config.toml
experts_per_token = 1
moe_layers = [1, 2, 3, 4, 5, 6, 7]
routed_scale = 2.0
tie_embeddings = false
grad_clip = 1.0
seq_len = 256
train_tokens = 544600000
Below are experts of layer 5 (counted from 0) of a mixture-of-experts language model. Rows are named router (the router's row for the expert), gate (a neuron's input weights, with its number), up (a neuron's input weights, with its number), down (a neuron's output weights, with its number) and show model dimensions 0-127. Each number is 128 + 32 x the weight over its row's rms, rounded and kept within 0 to 255. Numbers have three digits each.
Before each expert's rows: "comes before" lists some tokens at least twice as common just after its tokens as in all text; "gets" lists some tokens that make up at least twice as much of what it gets as of all text. This comes from a sample of Wikipedia text that the model never trained on. Tokens count by the router's weight.

# expert 3
comes before: "}", "2", "1", "0", "3", "4"
gets: " ", "2", "^{", "_{", ": ", " | "
router:137150138118147144050179111099074096103135121156129154163139151159131093137096149120121128113101123119143126126164138208185110077083093125117118119152092196163160191165134142117110169141155137165125058122123153132051139070126091149108103098065122123113103166098090122112166130128101127130141148129136052081170161171103099093112114131100163191189100119101112138136156071153050149132095
gate2:142118162129111102153171043082106179145127164156125100102165121132139126150121080120177110096071124147131104121078115113136135110144097130111200115163112108144109158108154091113165118098035104139164098072162146131123158130156114032069152100126161154055104081107140108100123138140093118089099160137133143091097188054073117130112148136136081185115108095140086101174128101121124108128165
up2:114119152134160120141083128137158141101115118128097108084126094041136095168117125105122100088161130137110095141168104122122087138157145092178163137133151114169039104125155130075196126106070077124128126202128113146105105185163100149093152141168102144140149116106110165058118170100102144133157127156107193156111103132179100139167143112112087080102180118183187071132115137128173182076104
down2:181133147121122147108144093114104174075187170111079103158101164164146114175112071171073107020145099106147070144134052141130074162142089104148151131136133163107130108145082092109133146153094120115145109094105045122124108092115191107160157113101187093077120106138135093137121097077084119128143176135145151151148127148145088112149100193147146143127118128142087125132108076099167086126102

# expert 20
comes before: "\n", "\n\n", " x", " Q", " —; —;", " English"
gets: ":", ";", " |", " =", "|", "; "
router:139133119120143146123121109124127111136119141168158130210135167156125046152148110118120181084087115087052106119125119174113089083180076145067064151104136152162159177155120099166075186124115104132077167078105171106142101150135092154123101110147083088112114150125134125113211159125063092105131155172128149134120171082089070139104106133109159107126085137108091155107128098144098124084081
gate2:135207115106112132130135115094108124126122134100122211095092146137123123143097134146150086049106112087147157150133099123146118121142136077123153092146127121083129080116089089127164171135150128168107173032136150159071143213142151161163116150115154184129143138137139129202064134119111108122134127202136128180135113077110135154163171076110163125176087136109125090086110090120072158078135
up2:084107136116147095131110110108120165124111109085142147136083120178198152097082109118123152089099164141115143094100192090145123149167113159142129125140090148155127206150066100096159121166151136133103124112123151127125155161111086140066077191095176105151107104139180169111146083074172116107095111099120157062101105116166086128023171151075092126144118178101139159088129104116117149164088
down2:141146223115141181118146095116116150096158128105197104109159173161131190132119144120099130133131132148131195130123124184160137124104148131159088081131103119135055103135109134079110110092157119106164105150119172132124139139136124144175126136069030135177111183094104149182138053114129175128115111089179101129083175183126149143093132095134117179117124120132186056123112129152156131155080

# expert 23
comes before: " of", " and", " of the", ".", ",", " in"
gets: "ion", "ment", "ure", "ation", "ence", "ition"
router:157127129140144172109193097131153093074163170151130150112111164133164131109104100128146183112096156130125132131171151130116126117097154172174146109162122085137115178139139140089099149186079070142092135074176129099075124106215116121139105076142065145141104174120074140113178138140183133117115132125173133196164120152103070072127076066114061136110131103119108123131157134144098152066078
gate6:144126136125172212088098122159103181114174122179143127156133111118074169114158120140144151121096109097117126123123125093011113099067128154105189107159096106229171095149109061140155121171117081129156171118148126127166096132179102159151114090139133115159141132074123124127129133155101121175095189117135156157096108112125145100124119133125102169205125099125131119157126099088108198104112
up6:095143120171095168173186108119121153138141077133115151185111146086158134089125106077072086148140119113146188178175142130140129104083142143133107095108142150054121124155114163118140095171169113115087153134079110151190112142141040161128091071096119067128116119128145152188113104187105171118189128102122129155132156097158158113080079169128142172146086084094144071162133131179144151139130
down6:093075133180105123103102136074190147198072153128082157107083119199093038109138114157108202140154152092098120136103159185151115122114138097116154183119096146102097136118190148095152123137167167127141136151140120171110140130099162118133141188129151127108125084119174127148058181120132145126166121159114110130117141094082134132122107157093168132108186144071079080155121110149142095177081

# expert 45
comes before: " | ", " |", "% | ", "%", ") | ", "% |"
gets: "5", "6", "7", "3", "4", "0"
router:084134164166165163089106161081123091099110146159170139178112121157171098120113150064172118081101109184123133123098102144134175092171134235164131132141127146115100155132156209130088107152120136161125092142123166115039072168125116088121120127146137101131111153094113159150128135034111115126134132124139142117192172077136074071090156139134105075150093133101135156095144117154109122150131
gate3:132117146129099140143111060163101147137154134145078095150144074095099109122129101170138210069136125149106120104182112120142127147074157125125140136108190107149088099095079145153183098107163110086110143167184157146148100174158089119071158168163155182127162125128108147160150108120123182147186122137145106058075107138181084147102106113112145035175114104107160110127064143150148156140107
up3:119120113118073140164126165131112145107131083121166074072127098153059116104146127114161074218118099151123099047162132136169108152169085128159196131129141158166117141149134142110142103127124187171142165127098117103111176118131087107073145113139117148132135160109093145078135179133151166070105104175139100116136140133199142177063156157108115052156130067115099167172135096113118175143116
down3:151112108114125115198099073115105141106156139159095109133094120129086093128122119152105125129154164150192105155192095162130098172168113129176136122122164119154022092127114131142146105103152136159158129158119112128087173115101128149170079141176121144122156129170073163105155097094165132129174142117100108055103110221099083175089077110101111056198169142131134141117147115116146147180141

# expert 35
comes before: " the", " by", " a", " to", " by the", " in"
gets: "ed", "ated", " made", " used", "ained", "ted"
router:146121142142144128132113126106118155175123203150099139160128138144189108173159132111161159117112156171117100057118159134117144107160111181147166079135114110143138137182107117140097149114130073130085150086144106075120104123131047127182159065159131086131150174105050120090136216095161100190170119143141129170171129113106096134109150163112132095124178150134060129124210078151122125106141
gate0:131132140130138120123125120158176161122142157110104126117086156166129155076085057114175186152161186083146165124096097135072124175069153151153147126211084040139097107173137128061097139162137081164065104162115097151103148142134135092161103107123195128172173134176127140107136104137119103102135078148130160120174143130143127146130077123176124127134176168127073142092118149157097074125103
up0:142092118081081103090150105153176126085105103118140108167161075142071078138161185131116054204142105109153145172131154109151186139141141192119110098128059126161093128108123132109128142141141151155154165093107184071126130139133126124091081108128143080109146147157105060070175128116113124128123167146102143184139174100149150149078200125091138104087157128049152090124129084145144144149126
down0:176132145081109089144159156119128139111135107117169058166176141088140120117132157118075138122161144113159135125181189089115108138094107106117056142060118146053196150133144196176086165094110171120124063110149127121149140121121121133165135100127112138139167187152132195139140152137176170171162125143104072150101129209111117122128094115190084103132112094092145135163136088190131125130129

# expert 29
comes before: "==", " ==", "===", " and", " ===", " career"
gets: "\n\n", "ical", "ary", " political", "ial", " social"
router:164124131186093132087083080151083093115135141132132171133099117130172102154180142128176107107153060125141139159119188155108103113114096159169106160113144133165103119184055118082129142182126100159085141148167160101099139098134125139116110122078114104127156114109069144134092155096061091192129181129137127126126180148126081096157131140092058132197080154137141143082154152171072092077120
gate5:120162181079148153156146054157121058124131138161126141064118142132151135126120152128102101124112103091157178157086091131092128106134132191129153137181146149143143093100093083120097080120126126115122191119157130152190156046146074138119161149167142105148157135082157193140094132145099157135151113134147095193134158174174098169129100097107073085092081142144136119131218138118120082083128
up5:111058126118144100160144136136106159176140137177145172161150146121095077167107140150109077130144177198184135152168101201120111160139209167183122165152139169141088068123096107133101138184122151071074118149172189127098175069141128169078130131122191087094165167133126141164141135122123140112141101067115137183110129096125087105150120099122072120094131130116115098136143153147133156092122
down5:155094169076139105107168124145086141166066183159120134130185137145133101142131136084117138111106191129068140121161086139167122123129052148123093173152168090113137143103124118102091061129122131070132155153085082106117170101105138173175144113120112164166119162129131084164172139167116103048054139155080143144148096161151078199150118116164125081099173148128114109105130149140179165153109

# expert 30
comes before: ".", ",", " | ", " |", " people", " ("
gets: "000", "%", " million", "one", "100", "500"
router:114123132187133148138115140119081037161135114119153131114146150144158116211154150126145166087115101155166083158127138119169095104147162136112119145095121093144141212140120156145087112172070031146093136148124111081145145085079121096139144100087144103100190156115107182113159159095142135126146097130129080146185145117110115108084113169144147168108126099079143045132141083202091127124141
gate6:104072149133097135148131144161125157141142093085150073097150123084136125195110205121082112095091092144130106137154101130195176109168085098092085185115094155143168173122105119120145129113142080141125140153129084142150126132080118139135166167118092064107154175110119125129116081133092161125096065097192164128110188120114129115067074155134120192142188107096118120100114094191083119088145
up6:114146184160121121110169083100129147188140138132154147106084117125124128136193199148185137109105166068173151134116075163127122141117078134106092114127127169132122152127134160132114144118103134157151135120165138063183141127156123130099131126180148063133133110211163148141159093125184116166145109100137093146132091172099124164110134161155137132088210077052097116121150096169123104026143
down6:132153102135179096087136140157123150122057125156122128142153132122111130108095188126083186103151120174132109142109104126116143095144192146160055135164125144119125103160158185123120135174130103104162080156105150075115100155103124126136076118100076145162146119173155108147136058153162130119062133109109077111158169051200137115157096123090117124158095170157087120149108127119184109215059

# expert 60
comes before: "-", "- ", "=", "- C", "- D", "- P"
gets: "\n", "\n\n", "- Coordinates: ", "005", "′", "- Born: "
router:135141126102172137080139110139139123164129123196092097170136083135147106103127114123136160111137095125133135140116158207132122044132096137123119155144137119141083218168128142099099182155140155117088162094137117135072098069149072148150107079123147079160171161109096113057142198091072075113193182135127184149125154117102094126139126139126166137105137125074161191162146145143116179120136
gate0:096112073137140118094111143145103179126132140147095154133122115144122135090123167132116131143145110136131090140069124163085110146091137145165100183159096138158112102116084099132134096144203098176081119115152078116068134143104175147142169145098135129118147168156073182084081166140160082143191104186170209129163187164077119193107139206137154176159134104127137101170131163136108183125120
up0:156129177091127133183144058083141075078133113131139115080138143133091132168168136128084139072181116096148157106133153109119159097122171146130160152074157103154116116137122152031150119074111128113144124124106153120194164127139173111143140137123139161150086146141150127108191100164060138103072155154103112105133122114199179079156121090144106208088176137116150086068137131148129092165148
down0:123198181099122126137095215115109125131148176117099126122120133100099124076121162105163180086147140053212112106087136127123137140093073115093185112122160082098178129097087131198086097170125099142122113150139143183124107139109106070089115105121113184155119172071132107141167095130141204124121141110169135125127125141117138077129170151114184091146159100104131138168174157109121115100174

# expert 22
comes before: " of", " of the", ".", ",", " of ", " in"
gets: " time", " year", " years", " season", " area", " north"
router:090119126117134111121160086082144113127115178203147153173070172156183082085145111145128156107088125093161140065132204111162139130121074141100151095136129112160039162191110166084109163182087093145050139151109109075064103142132099104158169142109126092136118134121142125098175161115129124133153141112190133168176127102134105101151144152147136151128147116151117077105154136155130105137058
gate1:144129143145071158149057102097173110083144133106143134111102155148150109127150150163152132110126137107155116126165226119182097104157126073112108167171137180196086158088073122104151155100132144162071137097142111154113195107153117118093105089112142085180157134172097140124114146111108062154123074082138093138105113129134130093159129155096195128113116217100060154170127150120155092126131
up1:120131071106102149122183168162139130183151112163089143195124133141140095141081058128186124175122128158089140144157165093146162140101044065101094117112129102117154107132106128131110110163135115087182146176073116105105122113066148109136084135145113066104182101110102186160124129093160167156092120049127134176163144129193128129149145143157125199170118089077131143130125136111136161095137
down1:138095122122101154128054130146075114162090132141107161142145217109172170138103166112157072136143121227142080195105137111139092121112126120110133153178087146185127169140114164135178128140087113134146112154130159117083163074156136134154141147177113097155062094113162124123106176144085094150059142137115183112094121127114115171184103117105159126118080124147109082069130092137166145115079

# expert 2
comes before: "| ", "|", "|  |", "|---|---|---|---", "| L", "|---|---|---|---|"
gets: "\n", "\n\n", " All", "|---|---|---|---", "| ", " x"
router:102105140162132134139135100140078133146157083170058157121107152136165126115161128122157118113152106115127101150121152121171093050159179201183098110097165102159107124150140172061126147144147098136111131122093136099093116122153139097143127154115102075159186153109091130111127214109112146159134176153123124175152202093073120160136091165104142130095081138054172044094112151177109147155105
gate1:083109142175113132132120101103071062148103099076158184103154063112079130122128152120129074148101132107097094131104170150121148174150119176055104145148105144083178163156222118128072119099114131135096125104127055080134082100116110130157128129192144141157166123097146094166077080110117099109179163140119128174134135185124076115101130112146059115178118126112179142109121113133147100110148
up1:076069101121157090086140119065085094140110173110107128140088161128052149100157120141126086133107124155085135156140105129115115110134094111169126108124141138131146148131136092131116139203152115144116109185178182186149157119170121086170131121133064111145106143088145124129141061127167179073151073120110159160135150105140215084110168081146057126107179081163100117056135128100141134105123
down1:094150065101154150138108146134117081086149105140109085180111070088140147146135130148162155132201066101140204132140146131178176113155149107112154103140103116201090139094151165146086110119146091158161136153139097162136178128149154096099127108065093107101177040178130116055110123072152152152096143110113079140083188119142087149113148121121090143132103114084088131136125147129130127130196

# expert 28
comes before: "\n\n", " The", " He", " In", " In ", " This"
gets: ".", "s.", ").", "\".", "es.", "ed."
router:119113129155125140123163094135126118133130153149154085173116124155114074122187132106122140083084133151103124117143132153178124036165083185102169163154172106148135126174141133086056133147131142111112136114115103137110103170159084108140116093060120088163158137126094220127167169120148149165165116147143126164115142105048091144075103128088087118110161118076130089093152120153041123073086
gate2:166120144132142094171185103194133090163112158106109166121155172133130056103140149100112134161132180116097101125092151164122104081153162071132112114179114147100142099121065138183097154174134119157111156130181148148146120125123153106134077161180100116090170117135087115068107110103087149134144121055191101109079140087180124155125161157116154143116086123189045122137111165132064099148102
up2:094184086123091179125106102176134099129104119104119147126151108050139126134083190099074123131120089100165104154131163114126177129128140141159117120207090155137089139164103186166095227105169103105187068138091143182110099143104113091170166153159093135085128117105080117115117144111108141158098094137182128144118109087194127128151150157115180144071153159133116101169141137178120125133096
down2:117080114127131125089136067132180142176189077130166183154120115055124141125145104130113154155147154174105156129106130117065100123090121128106142148115109155152113134249122122099119124165145095071161189128143152137171043177114141139148151140102172103122129054137111141113159137097160146139146083112163089181142100111165160186119126118149199130132129133138134084117121135142077089108082

# expert 6
comes before: "1", "2", "3", "4", "6", "5"
gets: " | ", ", ", "\n\n", " ", "a | ", "\" | "
router:155122122155131219103187159121081144138144116170145181190111142142094117154119135093154145112126145161114062066151127123147151102164139117133161153157168129153086139135100163157074126136112106074121104171163140101125136136157090159186080066119113113092145129144074138128153163111117077225131158133119124127117157166079105111122057165093112160115207089132140137100131075162106171151098
gate6:092112160186136098114082149190103140142075153081093149150139120125125107137054043137137188132143228167158106149103153134177092204121137100129153178152115090102116129127134082120129121125140097131153079133104127185096074119166084114101139145156118104084123130103129136160063116055104091120128102124138110154131097143132163100096152154084107129120144084081176146144182152165135177127133
up6:129081181150121138108115172184110175157074141115074132176142103099127098129127183142199156113099116132159063083093135135096121091112145118111101121141170090154164192153170114131107134077129158113140086138138134140110115067143125103144212140109096151105177174100109144098091203129156138084114108104077174082165072146168144120106142099128111181157119102122170150134146125161136162185183
down6:126136109142078116096140158179142132103097050132115073209080112106118107115148079109137154123126129147140163141093131105062147136142113171146079140179126090143157132119180080081057133079130109128156116121121190166100070144200145134129189130113158166126114156166128150153120184141175139134132127090151133119131039107160173148174124077073108139137146094144123139098115121153177100183133

# expert 46
comes before: "2", "1", "20", "26", "18", "12"
gets: "v", " in ", ", ", " April ", " May ", " June "
router:173134131130144178103103079095104124134143206178133121095082085170149112107135123092103129094124104135087069060137187171249107104111080108117128145172102145149079115136097201100130159166143093161136122128116123127132155177146108169175138108134170107115115162102136177114146126046149099118126165178126106132187178138098129125110100092135120183117090145121148136106129181106151134122146
gate2:089145113122141183143103153116109165115120183106097099138088151140113143173150115089097129140091109141119150073142109151106162094052197157103150123099149102100108114145073159092149093190177090139140111138111176137098086177055156154059146125121122109139105170113210152122095087129148097123166136084173152112113136108069149167157154182121093110120070199150151176130165145141146125138168
up2:161175119126108049168176093103143164161129153089128133167147178150075085171157126140145107143063124146131113080127105135142135159106123186122116223106177200119147178122177084206166132119129068092125116093116127092170077105137092123154155144084189144150096113126089093141176122121147115116150112147131131123135077129154137122115143183091102123132121132196125110160079097156125167100145
down2:174129173136194132156175132083084114114104164074168156097114126198092118088106109109171057131175163086138093114151198102131144115064115086087120178080156078103137182168061132139122115106125112139093152137160123130169138160073126099118141114126100163170126157123146109152179098131085144152113153137117130119114138134137111179150132069119100085149190118149114080138066173097098083123147

# expert 11
comes before: "1", "2", "#", "A", "0", "K"
gets: " (", " \"", "(", "\" (", " (S", " (C"
router:127129118127123143049184160100100106121142111187060161160093179158096089157136100095148112049120139164148057100132099193147103117102143125098100179152115121106085139151064103138113159153135154089108110124108140134108144126144139160120109132070095106178114142110122123091214118143124134175133146149117093199102120128144087161081150191047138108160145113155127116118135142176111200125138
gate1:121103140141167180124179132107130134137098149117150119098154163132128176120127147121141110127115159172160079135127118195184129092103085104130156075061143151146111096159134142109077111138149158126125143137114177137163116091143145108079093117120144149099132135114140080063187149160157185138123081146131110115116104150131029119125095079162120139147119151178142113182142073074235174188078
up1:155102111119161167090127098122156049159071097126172127102131156122121071144154107108130126070106151136075131205110141073198158074103162096123196066054161115061111122111144143164096176131108138179159104138172111193185128145101143155169116101169132114145103112131126132141085109116081094138144145140108147164146117079130117093186142144059143134108120126149121097136138130164127177131140
down1:102054139139145138126134102155057130124165137130141063107126138142102204129119136156124127174133091168070143063119081144152126106138090160108094142155144142114128106159114095103139094107078169093172166167060131144117110128111155175064194109108177106119188090202128169111097122149146170113143101165118095184078095165112100170095157113113152112117069117086129150109095090088140151119132

# expert 52
comes before: "ions", "ion", "ive", "ing", "ed", "or"
gets: "ut", "ect", "act", " end", " act", "lect"
router:166174118192153143114121076161111135102162158146130156155111177139097143144147103123163097063122131154030104124147162139120176136085140161113126101113155169109129128138093145052147136123062091146146130088193090073107156140101118126112117093117144105080175178121131215100117136124119106151063168165124124177194146112094110074120138128067137112138182117117148142095132130201124128126112
gate1:181202099150138128158134140129159144154145180113116136083095119130155112139142098094142128058101053139148157163086114171134107148125160079141102183140176096115161152180098097108158125164189098117132084168194158085141164131139154142145131072052073123105099134141168114137120116137151103125022152126125132142124103109127047120125148148062105127110142104133136180121135104071114091118126
up1:160159133174160094140074200142119066197209121128108174140135156144140146141141132135158135148113110164153120186152128085080165140183089144173097099170145130111153090121094156125113145103088148156109126134083091129104140144077058099117117165100148134121090164153151093146087111158112130139148087175145069115126168177131122156119152141140103182164149051102157100121074141112066069098117
down1:145168190108135162102071134159144106137100153085153161094159156099116071161164125091128135141193118127121107136099121129163138109077168083143142145156140171181177122095168107162121169090110187148130195169137151132087080148144157118174224097139161150162117109096131142137087162128165085129191165085138120106124144152125116088067164155179094146147140117064100156137145138176169132095109

# expert 56
comes before: "\n", "\n\n", " —", " which", " – ", " *"
gets: ")", " |  |", "\"", "),", ") |", ") | "
router:103152126133128124110141140186127152179139130183148188187113103122146051162116107113109150138096076148104069135122149173118098061168127131118090184179129129139133144180124138168075187126123080090130134079169119145086103179159124057157099100158093115106131137126094138115192149112092111113108099126162089194182126145095099143082131148133136109067126133097122130121165135195075128148074
gate1:135126175147125174174143133193084169098197140115121153145187143099111128082130139200122160148190174102115035186144122177131116087122094163156076160137123122120083108095180093113197122144090117098124160132147132101110129194141120161122141144122090094174144122126109125116175131090112129146136110069133089142133201140100116166082101092142139158115088160121106084104182156143082109144128
up1:107150098150096123167142119112162162200117138110087124121128073146117123161249152100093180127130138114137137086114117047117141217138138166145138159097098134198088119121110137181174151108117128139085153132131138118109113172082146055121179100146167098101103142140133158135135128117130183132107109167136113064171160148125120153161157090088141115139140152084082115080148135099072154082108
down1:147135183148090149159207095081158136134088073098112101108170175169137123153179127105162185139100177133143087150106115124125134089170121180116156149131153125127096074139071119073154118118152146081035162178092144165139114134140129077180161148129096096121134107089122161169083120148095145087087093124118078174102215132137139138124148140188083120110113122114101105113105116082153153146113

# expert 59
comes before: "\n", "\n\n", "ackground", "ec", "eam", "e"
gets: "==", "===", " ==", "=", "M", " ==="
router:125146123160135163104111091131083136159119135140100077194038142167130124124204096141149107083110147186144116135148144196109115092115097162145161142120120163132105172165056126116083181165084141117122142202106160150121132106141142137147111093099073081156169137113073185121131135092079164127115104106103151225123149173113085115110101126070115145141133125127163132141128144125057103108102
gate1:140192133060094173150129103130108146151100138106146101097143105164119120160160186085200075142113115179111134165080126174112168120083095099092151174108109114129159175136124197130075154165136099116080164155162144145155107109102091112106131148112110099173152138103102100122122170109191135118123096153054152128147153197075090131165111123201101134168107106200149172132140127097146141100104
up1:111182109147136166119121071135169117116153107073114116152117158147154152120124187144171164133155137166166060128133119138171119073085100163153171105109131129168145151104108166146123108157177104152125097152052154110160176159060176150100176047119130131098176099181075072170108139102155125124128144160146170108104124108158148059125116127148141124136191152121174108109116174120079184106093
down1:119077100175101149134096102139158118158169149120117132077186121099152173115079108097099135111142115099141115091162161157180081141111174103107137137134123208086125128155099185113089118085125121128164094195135088181174147166136133095177180123117046107152116111203113060092121145099109111100123122115058146094116124176135142161141085130212100150110117130114181100129108131159142146114153